Below are experts of layer 8 (counted from 0) of a mixture-of-experts language model. Rows are named router (the router's row for the expert) and show model dimensions 64-95. Each number is 50 + 15 x the weight over its row's rms, rounded and kept within 0 to 99.
After each expert's rows: "comes before" lists some tokens at least twice as common just after its tokens as in all text; "mostly gets" lists some tokens that are sent to it at least half of the time. This comes from a sample of Wikipedia text that the model never trained on. Tokens count by the router's weight.

# expert 21
router:72 38 66 58 27 54 51 30 49 70 45 53 71 35 72 60 35 65 69 49 51 29 35 68 46 39 76 40 41 60 25 63
comes before: " and", " which", " but", " the", " he", " who"
mostly gets: "s,", "es,", "ation,", "ers,", "ia,", "i,"

# expert 11
router:74 81 47 48 51 37 80 23 52 35 49 38 34 41 34 41 60 54 49 41 76 44 47 45 56 39 77 70 68 71 70 64
comes before: "ed", "ing", "ation", "ment", "ated", "es"
mostly gets: " exp", " incre", " chang", " rece", " sele", " compet"

# expert 0
router:55 44 53 36 48 28 71 61 60 53 41 40 77 35 25 68 54 69 69 32 43 65 33 41 56 34 58 23 21 71 63 78
comes before: " |", ".", ",", ")", "4", "5"
mostly gets: " million", " (200", " company", "–200", " politician", "?"

# expert 12
router:36 73 49 51 38 49 33 52 36 40 64 73 55 34 47 58 56 69 30 68 62 77 45 27 33 68 36 57 37 38 55 53
comes before: " |", "i", "o", "a", ",", " ("
mostly gets: "ić", "í", "š", "ã", "č", "ón"

# expert 38
router:34 33 58 50 27 41 49 74 69 79 21 28 55 76 63 37 50 39 41 52 39 55 64 23 48 61 58 39 48 55 48 68
comes before: ":", "\n", " |", " of", " in", "=="
mostly gets: " species", " km", " %", " 3:", "ode:", " votes"

# expert 36
router:43 60 26 41 72 41 63 33 27 42 43 61 51 72 62 57 68 42 65 31 42 68 20 67 74 43 66 47 39 54 49 43
comes before: " the", " a", " to", " he", " not", " as"
mostly gets: " when", " been", "ently", " before", "ially", "ually"

# expert 2
router:69 49 60 37 50 61 38 49 43 48 43 20 56 41 55 44 52 50 75 38 69 29 40 17 50 60 61 61 39 37 43 46
comes before: " of", ".", "s", ",", " in", ":"
mostly gets: " team", " film", " club", " Award", " album", " League"

# expert 30
router:61 34 32 45 48 56 55 51 29 40 48 67 66 63 60 68 60 56 64 50 35 52 57 79 28 29 68 28 21 28 41 50
comes before: " |", "),", "9", "6", "8", "7"
mostly gets: "–18", " 2000", ":00", " 2016", "00", "-19"

# expert 3
router:35 78 69 38 54 49 41 56 32 64 41 38 47 50 75 63 22 56 32 42 48 21 30 37 52 57 64 66 66 66 64 43
comes before: " of", " and", " in", " to", " were", "h"
mostly gets: " years", "ions", " members", " half", "ons", " days"

# expert 39
router:36 59 53 34 78 37 35 38 67 59 53 31 79 65 43 57 66 45 69 55 38 91 58 65 52 38 36 55 74 65 54 21
comes before: "s", ",", " of", "ing", ".", "s,"
mostly gets: " who", " back", " play", " should", " track", " way"

# expert 34
router:54 61 52 43 58 82 59 52 60 55 46 57 30 55 44 66 31 39 63 22 41 63 58 36 60 63 73 62 64 39 60 48
comes before: " the", " to", " by", " a", " in", " that"
mostly gets: " used", "ired", " due", " based", " held", "ained"

# expert 17
router:40 50 39 49 15 51 54 62 47 41 49 57 68 43 67 63 36 20 28 34 36 55 56 38 50 32 30 62 32 33 45 59
comes before: " |", " ", ".", ",", " is", " ("
mostly gets: " House", " Railway", " Street", " station", "ville", " River"

# expert 15
router:72 27 50 67 62 67 47 40 26 72 48 48 60 47 78 52 45 59 47 25 53 34 61 39 46 40 65 51 54 32 36 29
comes before: " the", " a", " his", " an", " their", " its"
mostly gets: " into", " from", " during", " at", " with", " against"